{"n_experts": 16, "activation": "gelu", "router_score": "softmax", "normalize_top_k": false, "balance_bias": false, "n_head": 15, "qk_norm": false, "init_out_by_depth": true, "beta2": 0.95, "grad_clip": 1.0, "warmup_steps": 248, "schedule": "cos", "batch_tokens": 32768, "doc_mask": false, "dataset": "wikipedia_en"}
Below are experts of layer 2 (counted from 0) of a mixture-of-experts language model. Rows are named router (the router's row for the expert), up (a neuron's input weights, with its number) and show model dimensions 64-127. Each number is 500 + 25 x the weight over its row's rms, rounded and kept within 0 to 999. Numbers have three digits each.
After each expert's rows: a language model's description of what the expert responds to. This comes from a sample of Wikipedia text that the model never trained on.

# expert 7
router:464502464507486495526503473479493491475519490492473502488472490502512483504500516549510534486510558511525493512474480472518485534520463519501472461484485542504502538529474465487506557512529483
up0:531477541542520516513513514528493562525486491499567518515509494526495525479503432462532421463477483465508502506527488487483506478504567514541538540515501479518511505463519532490508469474473507
up1:471515530511509501511484491481536483458439541461500523530492531498493472515505508516504496519553483504488509484518464498533473484533494494496499481454546497555523497524497489503508505497523499
up2:521521544506512519506474470477476497489556503465506485506500540525501490512516526516455502504490493519497517546544506464480519475518505466481498511501520479499514500550505476488497495501505466
up3:499495516475481504543480516528511481507475476482502507507524544479493514530468495525535503506498464458514501515513460460492483465524472468413483515503553430490474489475577518557511517509483508
up4:484484501502532498511495542568513515555522513485556470510534504539493532527473476497491446496504457491544498490527540466458496470507552496495521492509522512446525526480495537524535527498491514
up5:544478536540526507513534506523507565535499481481574518518511496535504540505501437471512421466487480465514486485526497478453508477499582515526533535507519477508514496464511537526532486470480526
up6:549464523542503509507508505524477568525502496497575508520500496521471521489485438477516420468484472486510479485512495478471520482518586509530539535525514469504506511469523529505520477478467507
up7:511502505508528559511510443519474496510485506502507527498521443478513497457516502488472494518426515505533496536502505488496532474525503461477471507521490474498485526508491528487454479471493490
up8:525497498531523498505514494514484491487533468449511518515558540495532476483516490474497501480486499517507516483533486502457511491532490522476494554483477508516485490465499505475536485481538559
up9:504523497548513519517520546502515530496495508481512521482520481524502493489457491524555501507501460509481524511520508557461482531462502494516510483487465457491467517505487504448506511449492522
up10:507479496477502509508515500498519465476529511508509529527477483495535504525477493500535501508533522488508494484496536463505477528505488497499493527482519509496465454516511478580517503486500462
up11:520471534535525528507523506515493565537501489489583483515492505533489525499475439469497419463486481457516507502532492491460516485498575490520519538523516489497505508467517544510514493475467503
up12:517495480482502508532488467468465510504530493494502469503520462493520515493523500513519501492500517500487526484477487504487528499457514497481519511536486562502489534511465514523511475537550500
up13:547485549542519513504525509533491559538496481477573517517511501530502544495506433488507421476469487474522503481521498484472523473494569510541526538506511485507515486481520542506533473486480504
up14:517454513533519502497519505529494560509500501493573488500504499521493519491502441468517417480485490462506470480549494493473509505511573481523542534533515473506504505471510535522533482477492539
Name and word endings. Middle and final pieces of proper names and words in tables and lists, e.g. Acc(ident), De(lev)ante, Palaeol(ith)ic, plus colons after field labels.

# expert 1
router:460504465505485492531515477480493490476526488494465498488470493503513480516502519544508535487518555516529501512469485465515486532489468522503475456485483547506502540528472469486508572514525487
up0:503514498490467495446537479532518500473471516533510469517543516508528475535464499482518499490433483534501531510486474492507520482476496505518472487467491465500504456482494504485578508509546539
up1:508488469505495561477515442476525492499504504495499544528527487470518531469520486530505498524502530489474524481475522489515522494494498536498552513484510490549472474520480522525498515488518468
up2:485468466520497556496472506530500481472515481500498472479459503467504493470472488475495517467504471513470553515499556489529495515488511513514464519480487469494493472523536471490522496461469523
up3:504478488480497500480498552555474521526541476512566477475519507511450535525481493491472450457481450463546508508518499463475494474478553479509510484501491482454503527469526555525496529514479491
up4:529489501502491510463495468501522474518499505529492551526498470496464523474518490501493506511532498520486533512517490446485530465497501496464484499509488548501494471487515490519504506505469491
up5:527521496498510500509517511489513541483517466492477486457508516483473511474505498535473505505470541518488521509504528500529515504494517529522534515515507497499477499509485504480475492505492534
up6:505501480507477540467457448521532495523553513501499495496489510530522495521479500520535498510492471510463475487459499490507508537520507528512495518522499477506549532507481441546550498516512486
up7:502519520480501516493468534519473514486503510523487487491501525473495492456544479491548494483563550528487468494550527508504507509488503494546483518487484516465496490516478502469505520464479500
up8:469519526525493487499482485482505497502529496520496502482501473482515492536523499503490509517509466466531461503459528500518476514498525483485487526504500483509515500489498502457549500470493487
up9:501520496517500485548606489519493511487467516498498505460454496484507490524509489515452505518461504469534509475474520479539503508506518509524504495496488502505477464475538546454473483518509510
up10:497430466514514491508474518529498500521471508466488498504514497521538491462495487498538498497471519552513519495531453494454477512503495506497502503480545478479506505471518511529501509509497493
up11:480523496502497458574497496463561483491478534510493507547530499506498530479496476498518494488431508538543553494499477500521499489427493571476522498477478469478504505454505491501486516494489470
up12:507485480527493528535500465528559465509512530533500480518494514521493488506488481519473508514516493511519567496470516496498508522466505490479455472488499537501506471450468517499584515454504480
up13:547457539546528516515502498519486560532478497499555495507516476537477527488499438473501427458468488485503486466501515495472513483494562502525549528494520494501509479485517535503496462464477515
up14:496497518510495547495516530495518510537524486498482481475531497509525479533511495492452501490423491501495490512484473518531474469444505517509509483519513540532524508481505470498539513480501505
Word-initial fragments, capitals. Opening pieces of longer words and capitalized names, e.g. Author(ity), C(BBC), Moh(ammad), or(ch)ids, plus by, of and New before York.

# expert 15
router:530491509463507520519507486493457496498516490512471498523471468495551524419444499481498515510533501551545537465485532467508526453499489517476505527494483501541526518545492512468489471488556482
up0:512543474486537519468486543492480486474482525514505478504522493548474514466491504450481492477434526530540535520477473477524476508538494480516521480467503482511491451539473535477485491526529494
up1:488481498538454515457508464518471507510533495477498506471488510503428502466544495437527509502537523482475488496483510505486501482563508518497492497495512467444551510494495507505523516500522524
up2:532440477491509513537523540541483511505506516487504535516503480489502537474469497494489503510501491473498492459494526512498501514548501519486467510521449497489521486496508523461485480470452523
up3:543480515534523495505488510543508541547498516529556524482532523525483531500492462471502445507471472483535448519503502525458536501514559497524484514505501481490503499463497501488528486502470504
up4:520485513520514562548503517508508502511479517448490471485484456510494467502452478517489497514476464509475511460470508510517515501538487472507503479545485501504486515508532541455500479529507490
up5:482525491526533452470511524484493518559453528459515506530517526498537498551541483481518501480519491516515528485523579458513485500476492437517510517500479519521477529485485497529475519450540482
up6:520515537487518514488498490484543488493489507462498476494522495453543519513526486494488502511526455515494509498505533470507465469434512486480521551450507532494453454506464530517504461499495488
up7:451489525521492530513533483472475504511558534407508462463472482488486513513553521507494499490512511479505505517554522534491528465488513508481473528501515513496518499493490475539467499473487491
up8:498477465500479483501531509486464502503485489473492521498522468513514520545515483515495490531508544500479496440496484497492484489534472516524481517475440481509494450490504489478495509566494514
up9:485512536518518457507475511516498530504547569441502514546453525472501476448496502508446498480483460493489495461511526498524561512490480496517535472498489487513487509500533543504500511462538559
up10:494477491495524517495485537537522493481476478529498456528506499551491486508473490464509502497452495508514514556467486510497509506484511491511456501496522483482504465515490487510523510503483518
up11:536504475527547472496509519528519539553507498517554518489535517543502524494498445474514435482466481485519486516499486538466517512509549507543510515524500461483498483462518513491511475469481531
up12:523523493518497512517495479466486511478491533517502502489529460528568541530518514495510491456517522504464472482532544480471489517458502500488516529481503536526508510547474436497515461538532497
up13:521511476503524449502439489539500511488456479513501525507512502492507496509498476502537492486490544516512482520488477556518480476475498520502512507534495485483549494474478490487486524524483496
up14:534507507536502483498459526532529557528502529511547462501529521544513501487493452468513431483491486480502468503520462527492504540541552502539485525524535478496508470491498521518502477501469513
Verbs and clause connectives. Modal, negation and main verbs plus clause-linking words in narrative prose, such as may, cannot, makes, despite, while, against.

# expert 5
router:501504535508490506491505515483521497547476511494514500482527524467463489497512525447511480519499469482457508483542470545490507485479508460488508544544512461497497465465527501497521459506464495
up0:490512525445514472493510533474470520528494450510488506460514507469467524505540495476507491480514507473529484493512540492497507474453494513522487505489514475548517527504497482565490516498511507
up1:505469505490481519499502488536535505474517426483516495531452515514495504505515498515507492483482478492498490486501527503465532495505507488485491502508470497487476471499509498456518510479522481
up2:455533519478531478517481559501420506529528560515493487481499546568478486477484502494495524472508477541490496492506512493475484494462509492518499479513455540488476508539513497550507497440528520
up3:523506582459491467490501505484478536450499503473489485512499503493472505516515485506499503483515476491539464515502472494494498520468495553547501544485511476556503475548533483504491468479496519
up4:509538510489448552520503532521518494504486527506502466490522485519513523495439518505501507472486530520511497542511477486523459523512504474539490485500473485496560542475453486489456511519468512
up5:488490497522516523511500478494489495460490435540507544543476530494503469533508441497502529522503500486472493507483528482466499497459510524487487479482473505537467500531494511462473488476522468
up6:509443489484499503519492459488519467498509486479497469459533437472521515487525521476504494451484550535513508519499510476477544495489499530465518500500497497518527500483496448522501559538440483
up7:522480503461480505485489521477542490503485525478487501507508500512521533495482475488487496555516450473487483498520490521496536551543482504465512493542471524513535493536516549525495476469483504
up8:504485430486509511499494462507516451469522500538500481504493427491492531511502504488493498440470513502519515481487504481472465465460494537491508511472422490535481531546529495480430534487533515
up9:535478499499525507513488451513499441458499512543501523453532458506470503481526500492522497466484525497524471522501513468485480442477487508478491489473469471488509520573510498513445519483507498
up10:548503523500552493472493491528479531507488484517511532514496538502510469474550496519499487539540450440476504493534525504509501443482522489522510517493503493503523504500510512513521517466505495
up11:532553449458493473485485489499475507482499502430510557483494511497475470478524513502497513534512484462492514514512493474480509438447517493545530492491509491514481534505487530548473523430505478
up12:516475498553509515507494463479500519480483491520508492530512479499522513492539443527505490496482488498487442454504517550503520524489514531481524566490493491522509482479524530520539456513468499
up13:508486489531512533531508472483515557477494521495491510499508492483533525555524477506492494476487499484507492519501537489495473517489488502482531512430525524549498507503545481510449444542491571
up14:488470538544518480506490473491519533528470490515549514497505508508489523479526494486508425482485497470490492462535468543485523514503536482494493554519523485512468494474508509486503443517459514
Tables, headings, sentence ends. Table pipes, heading markers, numbers in table cells, and punctuation-bearing endings such as a., ing., ")." in lists and references.

# expert 12
router:461503465501483497528501477482491487479524491498457502490461493500511478496500518548481528486514552514524498512467484467514489529506459521504470453488484541506509543527475467493506568515530482
up0:510482453503509512547510499523480509515490464502509537511498521518478527491462495510545504514502512514487495442514525526478518518508491469495482512527496520513515503478533503506546532540491494
up1:506484473496491460495505485534481503522509502553487518484559523497525516506510515503478494481506515514487472469498477543531486472498484523504505546520509453534466542472480521520543501512512525
up2:476502499507475481496543510474507531523438489494494537518496530504513507497504493474548506483441526514505516491488517475517465489471492505504491520530494477504529522473558520565512530514544516
up3:467434481473502522457487475519468503482513496484497470482477529514441495557493515534515502491518527468512465457535509464495536467546493501510573512509467547475494515495516522487503505543534497
up4:505488505499485525509518532515531508514464467514504499474480528499495484491483515517535494469517529506509459479478476464486503488476462501474503530541475445523489537480488496523539460549495522
up5:488477495504463526516475505535527519510523481499505498489526507481500498529520505515490510511521516518472499456528537475471495579520506498489501519465503464517483507495482545510476509534501490
up6:538470524514522516510500519526490562531497500480580516513492505519492518533495444471504425478497462473529481495502500494458490487510577487528517516516518460504491498493531561516506481481472525
up7:514505501461438495552491435479484495501486470521498507473508550525509505449471477541485486497539487492512550491519512503512550494472497491487481510504510500523495493524553476450525513526501493
up8:499472503491513568493487542478532494517467512483514483511487460502503507527490494498525511484456509502494490520522499505473478497486502515495537483515511456522491473451530494498539477556498501
up9:519456543521541502534497496520488551529493504501583490485492510526476520514485441479497411481490467466536485480523488474466511469508586489523533511504512475497501521484542557493512492477477526
up10:539469520535516511494497516528470554531494513502568517514496494534485513506504416483521435482481478487526493473542468511464514464501569498535523504536520491482500491482549547495518503475463522
up11:498501486550514496516512468492517510475509472491501552529525552527500500536498506492530505478511488490488541471509508539470471512519504474524479528527480527464553460472469507470523492524497543
up12:543460530524525516505482516533488566527496501484574509515512518534506538518493435478499434470497477490529460473520498501480512478516576480537528537517515478504505507469546558494510487475498517
up13:493528514509536518501446495489482513518499497479505515467480495480485526524518486514486516500522430452512472542508515463496509494418513464494495504473501510521505522520573472470503530553492523
up14:501482453498480526481497499487483514506491514533485521473489489475475514552477508478509501479501511474535510517513487476473466466485515570448477491471499490477501467504541492512507546491532502
Line breaks and function words. Line breaks, table pipes and common function words like the, of, and, plus word pieces such as hor in horse and Arch in Archdiocese.

# expert 6
router:461500464506481492524496475479490491476525488493469503489463491501514480515500517549495537486512554513528498512469484465511485533518466520503475458485487542505507537527474461490505560515529483
up0:517528516462486524525459502488517499504520470474490474478500461521520482484473515515520502496480502494528546538479499479494544488500514469543492464538468538514511505510434495467470479514452485
up1:467459479505481548487457508444508546525489528532486495469452471492521517511514491480510507492509496450544516509491475493546488461524510500520523472503541492502491556490515509553547493544469480
up2:526472527546505521535525514539499579530481502491571495520508493539495535528490435474505427483482473462521488467510492511453521497516564486521503560492497482496505489487533520514513479473453525
up3:541459532532528515498501514533507560527469474500573473527505487536506537514488432474515413449487477471509490476512478499467490497537586494523516536493502475483500482476520550518515488492486511
up4:535440513546525528501522502531517559515471492498567504509520512543482531520494428489505430484486478470493465480491479508452517504508572479529517527507507459497515503470532523518536482496460506
up5:479516486497491482495483514521510493504522526538501470503465498466482487501513518466491512501493492493496455507500529519484507481515503492464494487489512462503528523508505500502510526514499524
up6:516469508525505515543508514526489583531480507480570493515499497535509526505491431478516414480455482466521502480516493514470511495511566490526537532509523478497507494484519524535510469465458539
up7:516506506546484491531457561486510525541514505507505518525485492454486510489494504555509504530502470496461472461528532501484474509493506476471516524533517546516520469487563536499513494455454516
up8:488435508457561496497528495471497514489483504469502542546507500501477495513506500492447500483552508493494528535405513526492465493499503526523522544481521518540496479488476517521482514454507502
up9:550467526526514528502522501536522565529481497489583490512493500544485529509490440483516428480487481440511473470508488503458504497511579492527525523497509456500499492480513531494523481490484506
up10:516503486541482512541484475484479516502517503511480524508493520495488490490513493539525499504531533508518482473505507531489493477504505484521529494492481514529511500506496517487465483502497513
up11:532483484477523478469501471506512521506447481465516490538488450512475484510493497494465507488447513468545514509500508492492470501488501499517466516531530471488492501490528538525502512502508448
up12:567464522535518518502507512550523574524475484474575508516495499543498528505504433488502426477503466462515493471514490509477499487513572494510518528495514476511511488465523538521513482494468521
up13:475527475512500488497483518518541499480532519514500490505475488501535491514461518487502503485498506490517462514529479460458531491470493478493485496497480584465524463460499518501537509559502496
up14:513468520491468499458454474510529498523516474488483501494527505452532496538494515472532488499549476478509501479520511518504474519447493495461495489536524519479494497487516511503534475497548509
Syllables inside rare words. Middle syllables of uncommon or foreign words, often in sports league tables, such as leg in relegated, Tra in Tracheophytes, é in Jiménez.

# expert 2
router:462501469501484492527477481480491487478525492493471498489465492500516482518498516547513540491505555511526492507472486475517486534514469524502472465487489541507513538530474466491505566513532484
up0:508485522537482521461474527507519510534527478477498504500514471492471514553528519488530499496503496503496482556484547499532496495509503528487513532535459464485479478562510487467467465518485503
up1:485491555523488510506491490507509499557519438494503493487526530490485483495502484546465504521484478514501477536478541486500491506513491479521498480545520481515491478548494516481507513501529493
up2:506486501513472488451496494514506472443496492492509541509488525460517468525489495534496500533503492512532534538494509477501514486475516480490509449478493510567486444533559507540509539513503497
up3:486479491528544508539502485503518507494538474492512473533500476472481474507527505469516507472494524473467505516472527471517470524474497505533482510495529484511484488503525469541508527456489470
up4:495509482492489491473500489479514491502487543464499469469511466486522527491468511509531500536483492493474533506513476506491528483525503501474506516492484510508491519481523480523506550500505523
up5:515513514494501527486477504490503484513455519521486482509451495521541520505484503522422494509539489492539490499505499518548475485530500528534504486529503515499508556501467518417510486499539509
up6:520480493473504457502500442481521502469496498477496476451471483509550506475533514525472495492525505524485515502509516451512498498516490510483476515545545500488492490520551524511467511482496533
up7:492517495451473534490474508489505508475519500453501491505450444504477485533514477515517512518489488536499481517505503466473555496543510512478496518523508485541521498515525508493486524514513506
up8:527499471486460515498490521512510499506482451521499492557449496476432486554535489516446509504526482488492470495490539506534488477539502514504541466547490535495497497482489519469516482522482521
up9:537479532540506500506515514535528559547504486502565476504492502531504544493457437496504424500482484456529484467518495514479508499500567491518534520508501461489503495486530550549502468497477528
up10:475547533465493570477483497531466514476497543552498478514535510545501502494493528492520496475563513492504488525538474470468560501526494497503501476481484508465518513497526482492480521507484490
up11:469553526517463547455518496517506497487507468498508519507503508504568543498456484515499494529559475501513490526469531477499481438486482480514538507514484513485510544521486485485513512505554494
up12:527564534502492533499499504522514488493478510541504465504441522516488466489434499498446504481506521515494504501521522506463514502515508518492485465535482456481547520503472528469517518517518529
up13:527491547546515478491474472551527490475488509485487427447546507497509516509490493519484505472502505486528513498548500453482523499464516520493504493481519479479557475520471477535483488524497528
up14:502513499470491474500548526506525534520469481494484504471526514484496516538477506502470508496484465521544516509463541491513490515481521471502536530499498509470492518472485485453485528490508525
Word endings before commas. Word-final suffixes and pieces carrying a trailing comma in lists or clauses, such as resonators, Lebanon, looked, plus gold in medal tables.

# expert 9
router:466505468506485487531514478484492488475519487492472502487463491498516481512502518550521533486501551511524497513471486472513485532533459520500471464484484542505506537530479462489506557513528483
up0:522498499484552546495532513496472519469519517492511475491493509512510496452498493517485504509509523491465487546495506511507465485487488489495470482466508487545522483471461522560489503483475509
up1:482482502536515457524551543523525502484498538467514471490503523526500499491494498536553497497530522500504513522501486498507487518580500508497541517489519473476466500491469497511508464553493512
up2:549447509519515543462489501503489525473461519483478511527540535526506479501485502520457503477569492530524493535503507536474469491480507521515516500480543512502534516534525519495539519473525475
up3:509506476481514538508499489495481519498500500524503473446431491525489515482479512501499499497532474492525483470549479529508505481517487454544490473495532512522498542469501549480517512456547486
up4:494532495475490553516541500535451527512483489508472499497498513537506484521451516473481500510491496552492488528489477507543458470509493536545478489492519473513483528542482499463535504476510499
up5:514512496526498494480496533494569533540528501512499480509510468495522531513480500513484509451536488507502515499515485476492488502504508501482486535485458495490504518491533536497488490456551499
up6:568471523535510515523504534541501565557490499489566499478499510535519520496511441500492430486500468479521494477511501511476494492492567474523538545534523451490498529474508525498494472482462518
up7:549473529542524515506496516530505565525489512480568486510525490526504529484505426490504426459486460472515471501516493505455523484507567489539514524525510472482508516470528548522515460505472533
up8:507452471493449490519488504511497502503507559490505529467495467513515529517470498545496514515523532503534485480529491509498494496522512488499474481527497455510491508473450503545546481484547533
up9:504491456503524501524549502502506524462453463479491513528536560501528454544487502483461501492497494529479508489496496511458446527530510530501522496498526504493529526531543498476501479494485517
up10:541463517500508499502499516546514554549516529468551492486546491506498529518532452487492446478485471473532494471542520491473517456509573520488503516486531506506509517447510519511524490489480534
up11:509495489490520506463480470452542520507522508447492489507515501516515513502490494521514492503509493504528513511468482538527523481507506504462457480516490464471488515535560539464539513506473447
up12:543457496518544444465469498517499478512477507487517527518552496513516510557480501515519504496509530544504533497493531503469539506555509489515491496513474529521510459543477496549556482502512559
up13:541538505500488498496534520504478507498500524510496472501476475506494532503476502516470512511449497506495523517493463537490503474512501498515475487466495480483521485484524554535563537520488518
up14:523518523519511491528509476509461485479457481524493504517510471541517478518501498505487491468522484502486494493500495470494526501502481488490528474504505485502494477508519506481481517461445486
Conjunctions, prepositions, dashes. Connecting words and separators such as and, as, to, at, en dashes and slashes, plus the prefix ind- in indoor, indirect.

# expert 0
router:460503464502483493528503472479492488475520488497468501490472493501512481506503518547511531487511554513524497512470483468512486534527463523498471460482484541504502538527475463490507561512528484
up0:498506522493507482497551503471513496474448538493507505497503488465457513497513498527458504529482497510549500517474519503509492465469486512500527480502488478546505488530476500508538462521528503
up1:523483479476532464510520431464522506507541509525510496513478502502529499477504505541505495526532497497476464485499498486518462519531494495545513480502497499565492480493437508491491497506515559
up2:540465530544512513537506517536482567519499502484582510504516508509508547503494433466502420465485481470511507488510502498473502486509586492518520522514523466516511479473524529532503481488465504
up3:504524497490523443461492465462471481528511499503511486463477497494513507480499491508462505481483513486503464514483520516506495440486509510516507487505525506521497526512530515516464486556489488
up4:491487496497540468468491476505546499501506502473493490488517514524490508479463477509495501527528464483488481487484549524508496525485485535536486534538487517508518513505524542505538493498504525
up5:493435487519472498440547516522510495516463529533479458521532522524517512506506471495460503500474497517507498521560453533502502511536515510514529505496496441511510467508490500475454499481484562
up6:490477521464509450477487467484532483481477544503503495524470519498464488445512493459498499484480515486542491476483508534536452489502487531522550493501490476516496533507515501527502522487512521
up7:544486491504502505485478499506550490502514522471492511494509503506459499514483510524499508474497476495502503500555502534554506479501483484496490469444543459534496470495521472593536458479509513
up8:528478506541518509532519514527481562520493481506589494513513512521484545508499434469489422473454468476507497472502495503471518487502592497525508517505515475494498488481496530516523490487463510
up9:526467508504520529478477524512514489506491443516499524510511483499529480499498491547499501521486481465508504502478502572486530500485504535530545513541536499476515468489520532484522489532483540
up10:535449440485518490482494474511515490523473480488480505516537517470542540502514493521501507518490507493461489520496541489479508505525518521524488510534517489490488464491492475496513458498494483
up11:494489537487475499421470482502421476479471526537474484460526506503478450474451505486488485515564496534508457533493560496509495486508513520489476514485505464505489504490476482518501526479511503
up12:521495517498488461542469457476531495484460495494500509488454477480510519477498495485499499522494467540509499472526573488486506532481507483482472503527467475473529487451484475499529514514493494
up13:501477475493472459456502525518509527483513545531488502537482557544474507532513496476397498457496503549485503508522490492530492475539488507524535523513520486536506519522539476510508460493492516
up14:526466539534514516516500515532494569536497507480574509526502519530511536497500435465511423454487471462513485493510502499471506468504567495535528542494531463509512500485543537503521473473472509
Mid-word pieces, table pipes. Word-internal fragments and table pipe separators, mainly in election and track-listing tables, such as Rel(igious), Author(ity), coast(al), Psilocy-b.

# expert 10
router:465503465507484492527494476478495488472525486495477499488466490497516483504497517546492537489512555511525491514469485466513486529506466521503470465485489544506498540526476461489505567511529483
up0:491463480489491461538457510502478491503494515514504486473555490527475526522466490551499512524535454499533498500529510476494468530470508498553522513488501517471510483480517528481504535493485506
up1:559467528516527503506500511536503568545497519478568513505506488538492530525479430486522427468470464467519512472506492511469503488502575482542530537501516478505507494448521532494519488496468516
up2:505496506493464514494487525480451492483486517487509504496476484504487479469468497537447500503487487528501495462498452549493519502529507545499488479510481549539528478501506496486476492489543589
up3:533487528519472529517510490524473494519476524526498528473495457481506514523508508515570504480459477487513490494521482466501509491495494470463524460474504496476525486484545455502481473517497472
up4:528458537526516523492486514534499566520487509475586486498497503542517540504484445495521420486504476475512504465513500498457516477505583496536520509503525466511509497461519525529505489494459522
up5:524456529519506525505519508536482565522496504482575495501484498538500536488486436496507430486489464463516496470507484510462507484506577490537522525502528441493517498471519541537493492494447515
up6:507459555516482474488516544495498479518508495523499513507478451469471530477479475503527505490500480481496506525501483514564491529550496519493510483472499488485515479477467564526533483448510479
up7:497500506513496482547512525499485515531495491496518484528539460496474516477524515507526494520532484475534491497489511479498489491500481513497454478545542477467484506504497536571487476500497472
up8:529471515519501526513495518537481572529490513481579497527514487538498550524470439476514414484502477471508488475509487487459503483503578508525529521493520456483505502485525532516495482485465524
up9:514517484550491546457473517524468520533508499516501489474500506509490499505542494466564496551532478519485457485505492502508504555490496499504492475461481447506538491472463498468559508468489451
up10:518487533509513495459483541467470493506480508491502503523512448531491533484501516473497491511489509501472528503494474491513522539547489508493493510548544498498478481514509531488504500490471471
up11:457494550537499465487488531503511478493491523481522527522510495517506495483520503476533502548545502502463545489489479535471544453456489484502478487503508503519497530484516486507536497520455521
up12:506461521489463528538526540511492521521505521489496532481509473490483494523547497503536512537518470488488474458529524506509506514488497443455489499466487506463535512496478466529501505457507535
up13:494496508524484503563454518528499483510458525515487472514481516530509516537487496463524494475485493511493460529502498492461564511511493490515509495500488530516546490490495552534506550484535493
up14:531485491485515575488432536509464514509503486447525498477511464499468480467497490518457507565508451521500513481462484495514527486543492520497508501483526507512452482473506497495505547506445496
Word pieces after capitals. Word pieces and fragments following capitalized words or prefixes, such as Kingdom after United, priv in privately, Nick in Nickelodeon, Fem in Feminist.

# expert 8
router:461500466502487498528498477481491487478524489494474500489473490502514482505502518546539535488512556513523499509470484474512484532534462519501473461485485540503509539530477464490505557517526484
up0:484515498482525511523440480514472527511464523500506506444511549515493478516478478502497492511476467526520501539492508452493445461460509501507492512477504522481515484488503492454503515531487466
up1:488484445459511456506515502513553535466505489463481513519516464464528501518507511479487504511501496501510516477480488488511491492562506468537525486494500494491500491500471519524526500471500531
up2:493481543480485538521473534506540530559501449497508502527493462516505504492523487485501513484466465492516447529471467495475470504470515496498508512524526522482528501474494460482520475451514533
up3:520458542527512523518525518537507566534483501491578499506514510527508527517487436462511422469493477456517492473506505502459513488502566493523543514513512461498503491476528534520512473473449522
up4:498485495462481502491538499501529490484516517516480499541494468502550538509506509509505501516514507513514518523494501478486490546515509540514518526533523523570490496462443444543498487495492475
up5:509525540494500527489533512528491500497468500528508466491514512511510495514522486479537497502521519514444471496497504469470515489520507521511509488494526531470504479513513496471459516551519525
up6:471501523480505495485479491492503533496513495505490490473564521482510469478515497494497504500497529513529491495523495515505509489485501466508515503493512533533487499458475528552483454487472511
up7:486521552466505490485531467503513502524497457492509459483570461497546486513471487477509509450502506481490454541477500475483499517461486529469531486487527505487508500486490506530499515487537519
up8:537473520533495505519509503551511582527485493489578495491506504561503527500487431481492419483485480467514481484511498519470507483505579504518541532504511475511491490475506532478518467493474508
up9:496457512472513494511491518528501512482538502489495482535498513486504520529501508462495517519514497464496544512547512466520476495528510532520479502455488499486507498516468539549505497487520535
up10:494491514495513516519475453502526508485506546479501527510520500520513530529513499517563508491512482468493427547521486462509483514502497522533508483516485485498511501502522493517453490492491513
up11:547466530523510521512520505523499576544482507489574511501484514533497506503482432472502412481479484475524498480517482495466506474497571492529544530525515465523487491482521521507515475473445529
up12:474477512498500509492502499506490509502486504461493512493495512502518512487521492526493490497540518520518447552503509495492465481483478511520483536492538518480508477478522527537496506490485477
up13:524514498472470481502500520475491487523462531462508509501537545502485497451473493484532492502485527518514481538487491522492471482508503498517493547450500492520526540507515478505513500525454481
up14:507491493475544517489506484512512508523509477479513482509471550498482519512516486535488509500538495472438528488500479460499496510511489521494477467479470463517501528506464503520499480461485512
Name-initial pieces. First pieces of foreign names and words, often in tables, such as Hor in Horváth and Horizon, B in Bureaucracy, T in Tertiary.

# expert 3
router:463500469504485491525498477478490489473520488492459503489464491501512482507504517550521531484507555511526498515472485467514489535506460518500469470488486540506500535531476460486503557511529486
up0:499487488531505496483518529535512496494487487489498495486500505530479531509546503547500496480470521467484495502480516518535478483476495505487506502489481487481489459460477488473497488532498449
up1:500500539518513511498508485514457505482529487546519524486533512520524545485464496538502509495516502508517516516502493506499521499463509500501506520520521526501489468453456483466501508517515493
up2:539452520527537512510492521525516549512510500492563508523500491540502539473484422488509424478470465471501493479534498489454531471493577488518542537509527465505498475479520559508520473468482511
up3:518463461510474516467525535508514485497489473482499511485590464476485493548501448487542512470530484489508470487513498505454484484503500522469488529493495512441498510505537556488480513516530521
up4:512483503497507438472500536521472488501452532523494454503533471491498487504474511510499502454478492483519500505533503509493491466526488535487448521495462501547495510521485490485506496512523537
up5:544462554546525479501506500531495542516505483456547515480500503549504553503511443510489448484493489491500501457525508521467497492500546464505535528497511469475483504478516508523505496480519506
up6:476502503500527506524511528484500481487480486502499490536522496483533485557512516511470495495520549522464495529506501484515472500530508506483510533456537456457494495525484482535544531468495515
up7:492423516477507463508483498501501526505503501526515487520504483508496538467434510479468507518470457494498528501525521475506523504528496558525515542507520475502473547527554508521523514465510511
up8:493518512523523454478500554501533487527510520479481530496455503500535469544535500526502493490499510489481471467491504499478454482481486490496495499507475522498482491511484531523513478483466491
up9:493524527512504562564529525469528510479525487473467486470509509523491510476521497503498487564550486503501505474483491471516509502526510469539539496502475492466482524514498507455520502489554459
up10:531444516517530514534508516533517569539491499490583496516493503518489523525479419463486419481464483470516474485508501513468514482498593505534519526508522452501488490473528530504526492488485513
up11:512510517496512489536503515506480518483514521531483487488454473474493537493486503529506505494514490460488575507528525544524513468529524533545503569498515478535523487500503550457503489503490465
up12:473496495525487479516491514498464511483537503472490480484474488460487486456502511528507502488477532494528517536486567512531515493482507483490487469474493516489472491472505443501490458561518514
up13:491484484496460476527523514504537503486493490502506553512514479507514508486492505488469503495479513519466477456520478507484523532550508474494504458551506499497523507498520479506515491496542473
up14:514514512480518520535489541518459502523526510495562499481483489524492536521504476483499437508463448494544525500497509471445503491495561492522499488497520492471481507495505524526494520473507508
Line breaks, scattered pieces. Line breaks in lists and capitalized word starts in names and section text, e.g. Arch(aea), Mass(ive), M(C)G, plus on and the.